python train.py --n_experts=128 --d_expert=96 --d_shared_expert=128 --moe_layers=[1, 3, 5, 7] --lr_router=0.000676 --grad_clip=1.0
Below are experts of layer 3 (counted from 0) of a mixture-of-experts language model. Rows are named router (the router's row for the expert), up (a neuron's input weights, with its number), down (a neuron's output weights, with its number) and show model dimensions 0-127. Each number is 500 + 40 x the weight over its row's rms, rounded and kept within 0 to 999. Numbers have three digits each.
After each expert's rows: "gets" lists some tokens that make up at least twice as much of what it gets as of all text; "comes before" lists some tokens at least twice as common just after its tokens as in all text. This comes from a sample of Wikipedia text that the model never trained on. Tokens count by the router's weight.

# expert 108
router:437485506460454555472511486505392484524501542503441491510544468536525441516533492502473458509478504394506424501515453489474532474458503498479606500549548489529514484513473452456508476548474490456442474562475544479487500440571514531528450507492601507427569502492470469460401516597429500551493536565530548441514499490522494593492492522504491503532493443526457506496493535461491459486518
up0:496550515492486512489471502508481523567474483475489516469599578529565457524567534512435532518526534543464550436478538480459476462473495535509547508484513449459476474572492450507424471518461463533511517519579548542557484491484501524491516429524650493437448512494526477460417517479539505574539539530549476566595482497483465483458508554470435515502488474469479470489483507463475479542551
down0:466474483511447429547511469429494502529491521545488478533469435515480528482444518432627503499479483430484482559531500437524505526443512527516479559503571548459541477493581555462518595526547478465526507539496440413472513509486487474551468539454488509559492505538520516498525466561483480484513477431528541553524528493461491413516494505567616444498525478501522519476533542506536482459441
gets: "\n\n", ". ", "\n", "\". ", "). ", ".\" "
comes before: "The ", "In ", "==", "== ", "===", "He "

# expert 101
router:473522480487491627579496491538509497506473583494462503446544427575530495497559478536439464526405566474488486544474489470479510534467445501500508503516496436529417499505476481452500429552499472480486487540546489450459487493516528544561461496520537532500533539537520481476486490553518522590460507540561449522511532493536470510548506473500415547585569542544524518454434559461505461496464
up0:524522503436496435482539473484444466459545481503495461454505521498501514547463549530424476586480495505587504505527576451505525483498522571456490522516479412459504524500551504449499479464423481480549539553499494505388580555545485533529478493538474523504456507454539491510487509472479461489499503408487492546490505556534531485508464459477521418507448490507484385407505508528454507406483
down0:523435501463472516443448464542549510467547514535476495541526488547515529470556521452547536435640528501464463533486570433530495518501467524535534456518525566487466445440565491546499396537526572557477505476479505455559490463466500485476451560490440444457520521477467550459489499566515521444512549536464478522474504487520397475506492547496534510492449453506530557459476466520530488533538
gets: ". ", "). ", "\". ", ".\" ", ".) ", "? "
comes before: "The ", "He ", "In ", "It ", "She ", "This "

# expert 67
router:475499507434475572489465583516450473564449495517498424498512461539536455425540489575410540510479486440445466528545511470419504490453501477496482556408529516537469500510433459449497443514488458459490483554506538485431549488499556523558441483563458478488550519464533450508476491559499535506449572545583443443495562490475486484504531478483475502531511464504437495494462490465534464454522
up0:536462507532472528502520554509408498518529544558504456500544545552496525480529483473514477510440480435512579533522542480493491547495522523512547520535565544471498436497522498470594496398462555450512522451524512513542509519568436527500513480443435452500524525472517479536504527559536438471544504514465525508511508520499430449498538576545462434422489437429469494477488424510466419554442
down0:434439551503441420493496521478526541476451503501479492476474492434553458534431509514489460494479444542451523466521400517515497520530430447490485513489562491577565368547545505496519546592476478473481526551499517478475456509538507510521534522493607561491476480532492482515561569539454547477473475502469500529448430493437501524501479466469500580498495553476500497479490480496545547470440
gets: "i ", "o ", "u ", "an ", "ar ", "a "
comes before: "(", "| ", "and ", "was ", "K", "District"

# expert 23
router:512464481512501549557512563551481505534458519503448440464556453475509446495490508515426520534450562482389417471532454387431517518430525451490528481442485499571465480489483521471546450530462513466456526523493525489436531492529536515558430526536532534462592503500510461454477517585505496496518495510487470476504537454523438541481520473454489443539592460524513522451432491481507510511472
up3:485486569543508520485551590425486458551554518563505475486472468544571509474495485426525509493419529569465445482531469431507503493558572528455482511489497478524512462455438544498476539558433558510524550514557534531489527477546502510579515558515471515540501546465550476479563420535465492524457508522468528519527520505554563498474436515529486494468484495515549449582471485455462603498477
down3:538474507518515536491460540468493470456530474420463492524562460453494511485532488488446545582479416503532494465476442505509500538481467450537440474559492486502516547478581489505522477474535522440468569473497525488384551535534472542556571508497532506478563426548536449509523550551418490512507534519513538517524511485452499558492518468598455488435542483453548483505555523558459475532579
gets: " ", "— ", "0 ", "1 ", "0", "2 "
comes before: "| ", "|", "–", ".", " ", ","

# expert 37
router:402501539535502565513553505543469540538467505519486481495507431496504532487542498483437493498450518400470443464565569428422467516490501462542513531559505527517502495539430516441556514512563423421513504524491530432527474453497467465519482538556514508539543504524502437434468518507501480520513539559501469520524520540521412520449520527477407447484563558535486447554466535497545465483524
up2:551559481616577540580546480522413436504459521492476563470491537507494525521530541544559519523518516498463506576537479526481495485504471530526474562376485502531477455542485487589489461502542559465517495572566504453460509442499547492528520562553511521446460451521441532496527473504478458553504513524498482523526479538480444474493553522469531546537553537531505521495471522463548553426506
down2:575480529467540466527511481586506535454485487470504482554432573573534498547521513519530465486451427498495482496477487504512576507496455476521478550470511482525524483459548517548473504474432497582527440584534441560559489587527568484533482544447543470483561476584535462504516516523448460432556488532478502527474547471465517473525464532520483505473474490452505504536434479531463477535619
gets: "on", "ic", "ob", "oc", "tic", "er"
comes before: ", ", "o ", "a", "i", "o", "ic "

# expert 123
router:502496520433502534551537492521470492514406531555492464541519474484530443524475486531492511514467536486435371533530454404478494476436500487531479512443478492540489517486474521411563444513535524488535451507495512475504497482546475434512452455529496486519548531501466422480468586509480489496467610543507526443455505507522503541487517537462511470506564455467560443491439491520579414448470
up5:471560439471532516521546471492438484540535518513555458438548471526555466501463444465421517585492443424471511564504489465544442510506454537513560505559512518494504516482482480538507464493517492453478488534524569501440454588522556480484486514527462471476490553463560465491471544500521460459606417581512488522509475493491483472450494521537524445509446487518433531497487391464521476524566
down5:485487501519505514545545547486493517390546438455508607479518458488500416427511495465513509542480470574446537445530479567501518517542492477468583483533494494509454492536467448581526462412534495426529487578478529525416458499510509428515539491471535533530505481468447508521571470507424502555471442500492503495491544478451518479544556500586504507531500490506497451525525492535438523450488
gets: "1 ", "4 ", "2 ", "5 ", "6 ", "3 "
comes before: "| ", ". ", "–", ", ", ": ", "– "

# expert 121
router:514470562480504513496467518568437562548507479496481421476517434508472447476466476531438473481462508495432515493523473455447521521537502467521501501480514446491448506508507454438553492554484404444517533470544554448477560537496490446473446514514484502483516490537490500465494592510425540533494596510520490487467487498539496492560587512537391449559495533504497410498438556493513434435479
up0:517438509503481510488527461442475491502465380486522507542491443556433594477435492470522491451462565472490537496548500376501528569460567508495485480511498522525551527497464482510533518513461485467467454431475517491434527485535464447513441450515480502603485426598518471516555525526501476520501543541542500434543515529545479514440498550503424489494500481537511487492532501492537467448434
down0:468513493527471523428595518532507530488513480482494483469446482533527477611499496488469497506576517562462516541463502446422489463497576492479466539418488472490443491480432496541450446418504403507435573518551455517459498519516536469555436485483502512520497485522478575471527516572534498470452459505476478460525539485503501521555442491434527543556454436505447482446453521474546534538493
gets: "to ", "would ", "under ", "can ", "may ", "did "
comes before: "be ", "not ", "have ", "the ", "also", "ation "

# expert 55
router:559485465498529611485525475550486528557449528505458470440479428517549459452562480543477463568494561511440437556493507499479484474490479522470494559518563498595468491492451485453562440546504483466509575494505521467429485487591542506553441531583583539539517523486483422481481529533460524549485512496498494529533514491509436570550525470480497512503484462532499503445448481471517470477448
up6:481554529554514603500570519555451558519472528488518513509525469558505457551544533535514580518481448452512440476516415437476475525579498529443458498571469489498544496445544490482537454506439560522539493494469549533448485466594511556500483518492539451471491560498560573462524463435514458496477564490495505479593522469474491463498541515448559445448501522497463500470490524457525533524530
down6:627496482505465553517463495541450558507533433562530471470466463537491525535487489486485477474532500545524509463528537541508519525482546398502513549462525428491457431523522471466499615569574490501521439504511504544487509506483410494452473472495457568506465477549476550550572531511486525495494542483462497514531446542492507452528534522511478459457503456507529481540513540525469444560616
gets: ".", ").", ".\"", "\".", "audi", "Clade"
comes before: "\n\n", "\n", "5 ", "0 ", "S", "3 "

# expert 66
router:510450513412527513533499475535431484486430567496461473483457488543556506447536498576500438513462526486465492552549550438512483500514471503520536598494521458536439444505514477425512547553538537497476500498512501441520548443524469491533458505557491479483530568453504495453483540558500555497458605561540494482496505540549514566494528531510516522505521515441549452506435510425569425458454
up0:486569486478505493567468480458482511478462554492456584555515507471448534494475442511500501530519519429536436503437489414557538511513559549517453507532538520533461500499499509459481519527443533483486428491555580563490527460523443502457515534561530464438452442521528471483564537436469445537494542581417521512512444504475485552518435574496527483498480515473468453507505455461574543511567
down0:481524491488513531573458482479433508465488498453467557568521439516469455457528441532479497520511445585525526553587493502489473481469485478484455505442530553538524535545467581477481526546489469531507497570511492528500505529490484541490490543476512550469443502511474424473572524514542547479531553431501476543471480534548517450549598521422547483512573436460506459441489537506450392460483
gets: "| ", "Go", "|---|---|---|---|---|", "|---|---|---|", "Binomial ", "|---|---|---|---|---|---|---|"
comes before: " ", "\"", "Total ", "201", "200", "202"

# expert 77
router:514448510471488512485503536532471521552484523480439470461508502505535466477464456575494497516436520488502499533475504471490465537470505418413551526512470525581474548440515464491558443524496540496531518497482581413469516495571511535525419533519488482443588541532478435521391495563506451579431560485466501446527527453493495576520500524467494457500496523483484439509422567476519460472509
up0:538451481437490488456469487527474559451498482510507451514590542432496503488446512502484482517440509499541600496496499475551502554497511561497540578527483514543509562481560491491563430520478514442492395528504465480489447470552475511464526503521540519509557552486448458501452521549500486490515505480581521489512509486517560520469565486428494521510414509430507471385475546511518398465525
down0:401493487571508471499479442496461465472549492509467486552519510464484519520482539495425477483525458458459440548456526453507420554424475510570491432444423473513405480442528522511444456474448525467466517485575525532456498453443507532484494464433576528491518484463513534558481549415504480532520520428527486539513504522444461513516455482443470445478541520478473475481497445462448551519471
gets: "% ", "″", "there ", "people ", "population ", "There "
comes before: "| ", "|", "of ", "were ", "N ", "in "

# expert 109
router:490502499484500586502522552557457475583472469470462507481547494523531417525495469562510486484492502442459464503493420475472482453428560494504581478469527527544506453450497473427510465563501428480478528525484538440477538515565527516518418468480473517479503501446467459444416579546477469586469540519529478431522497488540442583533486503452486448531500501549540497498421489478542464504475
up5:611536542488536480552538533497438604451522503548505484486469519526453492484553455488514512557560520475516497502480493460450456417469536426543558446509540482466495537527520498505411506470468526520531477500441410481490492523481507426546475502492471544476506550484495441485494523452436540471519457508492408498491504581493499523508534517501525530512514552536464440456427549481453533458603
down5:478450544516577590471540551501545494513499558453483476544517530506486538542530491415464474451453510458498547513479506579577446498525505497466463508429496606544477479476486529495518515452542533504545460533489513517412480520538520526484537511577480465469504522445469403534457517470470515489487488455553562534447485527476427553498478462469475604485451455478543468448483504492540467464447
gets: "2 ", "1 ", "0 ", "5 ", "3 ", "6 "
comes before: "| ", "|", "and ", "– ", "(", "million "

# expert 5
router:524464557427518524536512553544472497531465486479467392497520430568556431492503429539467493544479566513470516511478472379461583479538513490467478466502521516613521478507476513499530529516517508524472564558524473432515536488509554488506501506528480513428494492544476401433471506584479528532407549509498500418503554509527466516512515506495445482499496485520472462492495552467538467471484
up0:393583564506496500571515538507456479491497529465489483502460482486486463423529494499409475481455523467458561471490445527544556484454525488427520494553543511497583477477512532470529490542466522560463470584541485492501530592477508491468447450548484482479495500544520487494455520606456531534478432481464512494493537505474461455411537479548451524477431524536446543544575539476496502499509
down0:570484443535507468474510462449481453462512455469584528510508515472462425490554524538586562553502476455411551524432509556503536481521461380488505492530539453469443567538509446488465521517563501571483503462549513424512538549454496475501516474464464471399559479489526487506466466477476539504453528463535508513526434448491523550512475579489511493415457496511529482491518498480484463498522
gets: "ing ", "ating ", "ting ", "ate ", "of ", "e "
comes before: "the ", "that ", "a ", "to ", "his ", "their "

# expert 62
router:439496476493522535524522547528491497569487484466464457524498496492535469503525438498375470508435525488387445473512454475457474526480509481478583517449470513533493463488452475494597473538519492529527562584511515473469514486560525459533455518507507508490534509473529423447468577537548483553486514510522457430498512530476446541511574511421477447482545493486515417530412457450523504521531
up8:502507478557497518526524542526464478530557505483473442428446485530529452531480434427482552461520486559498497527399432525572477455438541445593517488520460522514443447436445532540546544479457456538522614505454472420455480464503562533498491518476507492441484474490438439495482512516441524455481542469415471488482450519459530477476507509451539535547488516480475461489470488453533494504508
down8:490506525487537470501454423459528559435498467550523558513489523474455492468460505478488494495451544522556538557532499482531520546440509549489513537531482495515613475545549412544474490532540555442438486412517473535530519486461486505531527491457437519473417476491518493436439471469509433487524479470437501480491529505562521481521449418456519455501500481572473573485563473564456543559554
gets: "0 ", "1 ", "2 ", "3 ", "5 ", "4 "
comes before: "| ", "|", "/ ", "(", "ft ", "km"

# expert 111
router:474458467510521571518527519619397555549486567501479469500516489522487497477536481565453482535473424479486472523541448473443498438517536490435506459460528494549455498512517498416503447484447401496467523547477536480487484453499493471501476548473545564510535515482490482452435516550466523535466590529577440494486554596556522562503480513505478450507528512531483489491467511422489494488458
up0:546423494457565480507625514500494503486536498462564521463501510470479543497455493491502521522486487510490501513496499487370598527507483507472545506528526521597450410552505517494525494488505492528461469563456561565483579464535413521489531518444522487521505473484476470512525499471485432515448444526578510523493413474443515508499419493524532552491463509480520469557455429500524494542460
down0:513535479409511525481523473473513494453521559473523502485497463537477525526543544482534498490519467461451533544461519449408473529551498453477528496450438593528486447460488451477504415533543556523542467493516553416491498586441477477428487456563498460562524459519494478518447472520500524505573558514499509518569532525537498483528539446427524455538538421495602477483471472480533489482554
gets: ", ", "by ", "and ", "\", ", "), ", "By "
comes before: "the ", "and ", "which ", "who ", "a ", "but "

# expert 70
router:498493537458529580516453542521480489554461566486438453462495506486504393462541474603484465480481493489504489517528461477491501530447521458498549509456471486488481456459505519409547463566490447444474531536479495379465523479520521511512466552516527537480514485438489488400460561518513520572431531499562430474542507467572492481525578486519497515559513509514498509457492540465573502457541
up0:484507448468492548503405457472535464492534476524475558513516439471476528445537452512433436474498543533527522546504448519500537476510512505498473475500476483448535483458554455540524568513517473493501461458506486548407520487467443526471416526531575492512532528489476467473516530478515526465556539575452445563595417572534495437497473510566422504566501517532480494492476504584530535576525
down0:515521554541474508563519501594457515507558551518526498438474494512516572608463521485482531472501563525485521464529526521575491537536448514541564496443474562514499563567459486501498469483544466485531470515525521474527503480562522431457469492484546545502511530515467486530515528523509519483553570524585566442488534456511523574456548427424529421400456480500444527487503483499481525502547
gets: "| ", "Am", "am", "; ", "– ", "Som"
comes before: " ", "Succeeded ", "— ", "1", "2", "1 "

# expert 44
router:490493538455441564498524546522490498542482554502462507523557476544544496467513456493519487496461512461500498492557437486459542486429588415507509493551499473565474466474508503408503476495484436481460520499436513490437503463504492534508347504498498491487543495493496417411480505587498487505460557519538453472542552509565444579499543493503523486554528523498489506520468576476525473488412
up5:518492486417544447474508510513513470502516486460456486495564568512503406529470456464446528482475520518474488549558451516496545471520495488540538617528534536450534510509590456432523459513442476515476594507549503459539440531467535513472426522431529461415501507467518472459496523524467513465504492460540498556536476487529397518541552458535475521448486485549463582507472483512538441466501
down5:450553409564521523535530479435469571396516439495477473482468460498525503485468519535500510452518410541508528463475534450448542517459555457509552428528484530478461458458487460504520454509458510497497479510449451500468526444485490481456466386529495482499472479489453432498589454528515468512494468518508560487457475467593524445538457496488544498544470536485562497544526536485539561569464
gets: ", ", "(", "; ", ": ", "—", "\", "
comes before: "and ", "but ", "which ", "including ", "with ", "as "

# expert 51
router:487467498399471545541471571483491497573387507488432476466497456519501435455554463585393523529433533477436438502508497468424493534507500506489501482501527559521465411504509457445492402524493524459511532561550483483461548468496558535494455501538473581515560480502456490471493517521488504483486557569513503479484509534470443535505551540475448463504501460500475508474463467443517471513503
up5:502470486469500529531494566490502529571494505506447434395521520556490518534596547488485462497483550477526471505534521511491532532514466565533532444465534519500552531523533452473478441535500589491465483494484432558441522456514541538462551582533443521496511476536495465459579530544464521481481508433480519461524502507602495482522456550554531505507488481573487472522416574438540421509497
down5:527486493453538469526489416482577541461524515540478504548412501491515533499472486516502525589437474543484550432399505506468599488563525401486530536532455534432496440544513524477517444605419510479497482474472476476460507583538493555460495473523471538540472446516511584458508545550534484473513536531510546513490509501493550488488523484474474521444486566521473510496513546530545537515495
gets: "o ", "de ", "e ", "i ", "en ", "u "
comes before: "(", "| ", "de ", "and ", "la ", "K"

# expert 116
router:543503536502475563522542511490467505589449492488483471497520474553526463507465456488471445507479557492408461511473503445462535492432482461536490520521529476578434460532435477515564508457450470471500536521467486479424530450558487514484464511571587551510527580509478465468426540494465480515515503554505512466515553465502557530473507494460429506502507446521560523467433485418558410453441
up0:544521486454505510542474544556511546504508488472566482500475492516519490546508471617551449520445588557466515503497495475467485582490391456544529542579536454520445522501478491505444547496521486520516409580481425509472484527513519513524535503517481406517522494489518478467452493544505564467433542526592514462531453507467469394522552454514490496508501497468490444480513461504520517560516
down0:477480475467536486516557472449570448499452502515497555397465489499439493480493527444502457586560528497541471509552503497511543537461553524489413466402487456559484498537462487525518507515454466398536470454549590414518547480429478501539574494511553552453509501532499483404504505497567422500557452509465509426494528491486466521494537489502491526508496481508461479493490540501537501472471
gets: "L", "us", "7", "6", "9", "5"
comes before: ",", ".", "°", "; ", ") ", "0"

# expert 13
router:441511532463509530553535517524484536538473483465487470463539454553515449439519440545488504485488584516470480529487537439424521449484525480469519494546476467535471502467462487448523459512464503498545520498523506445524546464530517464534412467505518463494532504500529512412453614565508557543426536531505488452491558516635508503477587496445465406503551490541537514444469516474531497524498
up0:489514564473543441472569474468513467481527500509509459459461537544437457514529533592521472495406521546487477478488502499538465493519502530420447518510517470604517556494502530474472443490473426441515476549461566424496552529479559475498444527540469539500459491517500532415450620519426473573501500511558570506509440500485492486533464474494476444544543491514499544493533480537467484492539
down0:526523458456466516513470461533449508476518595453471514484480496449581551498567566445511481575494460516542490487554504487492491507510434480567472579522484593425483446468527478470558547559530527535466510619448536531446490513475470542542477574503453503519477493560503540504418496560495509493561492466522457545526469480520532480540471479454547513524487501526490417526454513483462513436494
gets: "ed ", "ated ", "ted ", "used ", "released ", "made "
comes before: "by ", "to ", "in ", "on ", "as ", "the "

# expert 7
router:508447535432497526561515555481484480516497505507459497434511466576474429440532449537517405512468524465478505556565473457485493478502499504485538497489504500534452479464489497497579503539471508441485473466470565422447514507512550435519443570569518543489485499530432387470489475510451514529532508450546525484510543449538451550429585507513463478542486538557496459455472484482556413506479
up0:481600497537464506586504429526479471488458540500556483505551529458463471539471469498479532471454466526471500501463495542475471515539447561568454449551469502483449499451490471510450459545484549523569536517467560484468496512496555502545458627472582560550528545554492563473507512472491534544510509577458468529480551482523441469521571494539508531507503510464485424496454490587535493546482
down0:452512424513533475477554540533528557501593496477502566500498510458445487539494512422489498478488509482462475554468512481454531431505534489408543524422558445562466507451469458504543466549435499513543523455532512461465474549494418528480490488497437516549488474509445529534453491628495525524525499592563552468494498455512539553442509498497525517457547482415474469472540512537493493481530
gets: "e", "ine", "ate", "Me", "Re", "ore"
comes before: ", ", ". ", "'", "\n\n", ".", "-"

# expert 9
router:530487453471510568513476510563460517514507571533497490511559445442505515468527432544498529496404544470406464493462538480423537505458510429481571482479532530573478456505477487405514480511460490447431470555517558427502477446584558464495444485514511478463507458494464470454466531535473595520486547560499487470481455525511512498481483451504525444494531508502501496553456598480531515508507
up0:463521472475504558516545568545484548486497495527449506490523522406521501639507458470554506564489524484448505468484465465463516451480449431503489524553533523471510449465519514523441461466476523506464535449618478519416499494570490498435469517522511499507577519526482503495533542494481466494535551496500436474480567439552458480458525525478534490532523598532508529536514521560464509399498
down0:525572455594587458462495462510526439535490479545582487530490511483462453446493517510529550434510519510519564567512527465546548546483472577525497475509550449483493549539535460499405532574478555513474539500506549503522513529541546416477466494501484499426503470604546516535524532496452491447519468541428496478524514535500519484489543513596561468501495547485473547522551456499525514487457
gets: "that ", ", ", "which ", "who ", "but ", "where "
comes before: "he ", "the ", "it ", "they ", "she ", "was "

# expert 4
router:458493482479560545561461474493469602542472488473450452478534473555513479451562458481433508560461471431393466508508423448515572527508529535460511568501499446558438498482534508466533499480514502491491521553551517464523519493527490490536483525536484535498488482440484488485477532524408514616466595529489522510522531492492492486476511435541468491542502504481501494413457513422546423511506
up0:596525443468533483578482487483437477532542577454461519565490435492454401498506598498503573492563485456437469522482574466484497472477448472517535506475528472508502461460485534517525568473506430487392507497562492470502476566470500474527497544533526500466549497498476484508542543484477508496483514505445508453516435515510490493481545420536509514558517534517546436463474549540498544416452
down0:519487466440417478492470579427577512410500467529462481539480485466487448565508467419533562474529535453491510479481542500522541457473424481520497503494550520513460470483465529546565452538490524493522516532480519476494502511471481487508503548479461458535480580462509540469464524518474444503534506618466499422583481466396478456506541427556490480499501523555492515519462570481477460472441
gets: "to ", "from ", "at ", "with ", "against ", "attended "
comes before: "the ", "be ", "have ", "a ", "his ", "make "

# expert 79
router:479461541480457575551475540568466516536459518470487472441533482494538444455516462534543544480495536426465405520481508444492495500464459494529538500487490484541457470472449474464598536533437457385524487487512536450467528482554517504490437513487527491459515481474420491493415540542435527541510598498513487474498568507534480555500484477477443486483548550530536486481448581434518475528468
up5:522461497588487583548496530488435547503541499487547480504503532479515471477492529483460533569581537443519474470474453458483473473479543482519511518515463575543527490541521471522438510507457427434488444509539532489461524504521557554512477470542510552487495520534609482517469464607549525542474481464412446467476486515545475420539556550474515483523469528478555518424508489481499546533591
down5:516579460515475526517519462522549439480415504584469474487494439547540447593483544510493488460549509521527535549541501487539444558524507528470579432530466456491556544456501506547431421497523436483503516517481479489548521487460452493476552553552430510529468495497473483490548523472496412435560477477513506580568526570446484474452472495532481529483554525520545481440471502479519532466459
gets: "0", "5", "4", "9", "6", "2"
comes before: ", ", "–", ")", ". ", ") ", "."

# expert 80
router:476432521443530567544545542544448503525463554493477464549544503487565477514454481530457512439452485518478478480477481465489513488449497468489500500475499534581448482513461463460578500534494518488483558515471512453449543496586502568520417544608576542490534521466445451505422503532450521587511535496517445469486528455511477588489565518457473543514569509507507467497451502466562476455516
up0:553525487572565596579472457566471482513482505475488489450448519459490506525533465481477566430438427517481485564517526507522536401533459554523492416470529441543478448413476505460504524537468556490495509515537508477531545463521508470453548580509446491441507517516542480506480439548448543483570488478492490498445570444499486512500529562441466488474514455499467519555523510439523489542502
down0:457589535382508470524499500486490537542555490476512528549462496490572505557489521517507585503483559495483438555569487531506490459480512463565528537483517522534475544476506445417542424498555440506509537490549458561505500505500445539525504574516498415518523460498538466466469516520508458531511427531408486507492514532491519453461503523503518444514501534588462480487514544514493475476627
gets: "10", "13", "14", "12", "15", "25"
comes before: ".", ",", "% ", "; ", "–", "°"

# expert 2
router:433471499458502514530491514520508506523437522533463476492549423533469449465487418544407487554481521436431459535549443438392507522460478475518492517438448556549535508538487472459542441534491520466511556579570515500473548420487492446590473490570522525475599501498508442485461528541515569490451545505480477470490538510500486501464522511457440465496533515517461489507468473478526483483534
up2:475480455554439471560497518487452408567517535500494474539478490523493476502487554432449501488507432520542440504539448481493491607557499490471477457470559524555481458480464444532550489465467479532526486479582498519449484430534525512504491480557474510417547519475542489557452459502522556458522500513508543496544507401558513512490473520600473547498546498450534439477475476433484485447572
down2:493510500503578464522524500453572539492511565483513506497521510522488495565515457441513493504542465494472553510515456554497549534567544530489495535545526463449499510529556510442579556516465540499465635557472431586592537513404511506521569569500491464537479471545477518523456513477468462497553463537533511543514494451564488511492485559495533541467530497515529446422433502498485525438498
gets: "t ", "e ", "us ", "Candidate ", "al ", "ate "
comes before: "| ", "(", "|", "and ", "– ", "="

# expert 15
router:477440503424515561520477573524470508514448527497465510495494467517476475410541487531436454507502502516421498504497458433496534522446497507473500547432498494518446485533482499419522449551484487499507528540481485394451499436500498491561491473543542590496491487496495511362482505596508477517500571534566433485510539508491485539486524526518492509569591530537536452490478558482535458512539
up0:519528527500533592473496500462485486554430452446514461540495529494543412517495460494416415486509545451511514492484431486432477524547447473474574448457476462434464435505507531530499428483502491516495509481490469580495465470517508494530477517503532473423513520439509459458510463488463435522558531428427439507534563523517486497395456502519506475553455507507468501578499514469527556558539
down0:479462457478501535563483476472459540557569549459473540466533522465531484515518485519522483451542489497523480471512492569494448490492508447460518509533500466551483459477522529533558498430495527508537505481575564556500546491462460457529500563545500522545534539421495539414535499544443445478536484516556526523542539509403416474466561425455444515528439516511453470486474578457405461538536
gets: "| ", "; ", "– ", "Gian", "—; ", "Heav"
comes before: " ", "1", "1 ", "3", "2", "0 "

# expert 26
router:504483482424477540563548538535467483563479522475457448478536472519538468513504453493459546480475548486411488490531431463494530480444463520443557499519546493563486476492451477448561541514466481487525507490502534448410525448527542517531437515577507530430539492494459458443456530556523457573542523509484465479489544566519487565468576481509452496487535525505555540537407542472569423505500
up7:500490520509533433499446472491501509497441579459404521497464444539499536522496483514557571509517385497485490504579548516494491434506495466481437439472521474507511468495565505497484544535507466496516481521482517535455590517453613469461487519455418475418484479593529458533428516580439479484484524445484469484526470453566584501505515513507500500495429511498503540490472487490505526544512
down7:511533459527475536492606423477429523523555464472511556486536533501511485537480525494486516483497523553560498528535478448426472495444507470533498490486452514585528518474529469497550564517487546585513504424487440495556472518481508537526530412484518476535539488452514428482562506471457455542519517437547397476490504480532469542582544586504516516517590543506463490421514488458479495514500
gets: "1", "2", "3", "0", "4", "6"
comes before: ".", "–", ",", "; ", ":", ") "

# expert 43
router:444489505490521575543489507544459524498482579451428474488555456525547462530552477503488470479453533472498504551548528390456502545506525500506507536476557533537436550488489534451524554483516478492518516564491484416505436442514493467582483521574479569526538537514500481477527469510453489600437531552533510441516516518515453532533499440449423495546501466512481485548411498490540427499531
up2:442500485446505467510440481524463533565518490542513489432506507551550512403585577486499475549541541519520518439484535555559563547515539537525495457459484536495466450557563501447483457506518505492529567471517501465533434506538440584522529545450505499506529509530532476490457504506508457568486495511618552532504504482503469546492511475461547513437568471446469488498464497450526580565450
down2:514457518531494461517488615570510466448533538490510526490503503614496537518492476529559529526461551508478492492589550516435521486481536505536516547532460558483469550528427462520524583506519480486507491480555506521503525550511503512478509440509549521473552479577481462444582562456430414453526575510486547470514543514525586453477537530486463484522428521537497497516536555539517509454463
gets: "on ", "at ", "over ", "out ", "about ", "than "
comes before: "the ", "a ", "to ", "his ", "their ", "with "

# expert 8
router:477506470417528576530509521507438493520505537478440432523541425495574532548530510542480455519465424425486499474596463438496481503530519499465557500475502524513449398440499543489507462507514495493529553508573518466486514446568539459529437484557503521494507555505447473479463521517501492522474583546495454419499576523553478529492548471495524448528523492483456447512412550458497483530523
up0:479439549481441466475545489550510512538516552511488499470432479483546471464485439524495581577500442462473473497478493497503506535496499518498535473445484545481526475511469462502533509455520412567394484508499584509560502572500497459481575503486468507613466522540518503501419477505463505501577408487470585522516497436472485498493604540493497492554545446513543477555470525499522503546497
down0:484470455507460459483575559517475449493478486510456449488497495413535502550432496384539474511534461517490498454472504545506478500505496476483488535569510505501554519504512525516405426512431463457567575547505568484487485477448503448418509510502496536470500525560522518432567509482498498493599548504443425547498487558474455511541519427527529497471535544479510497430536482461535555462539
gets: "in ", "In ", "between ", "into ", "during ", "within "
comes before: "the ", "a ", "201", "200", "199", "198"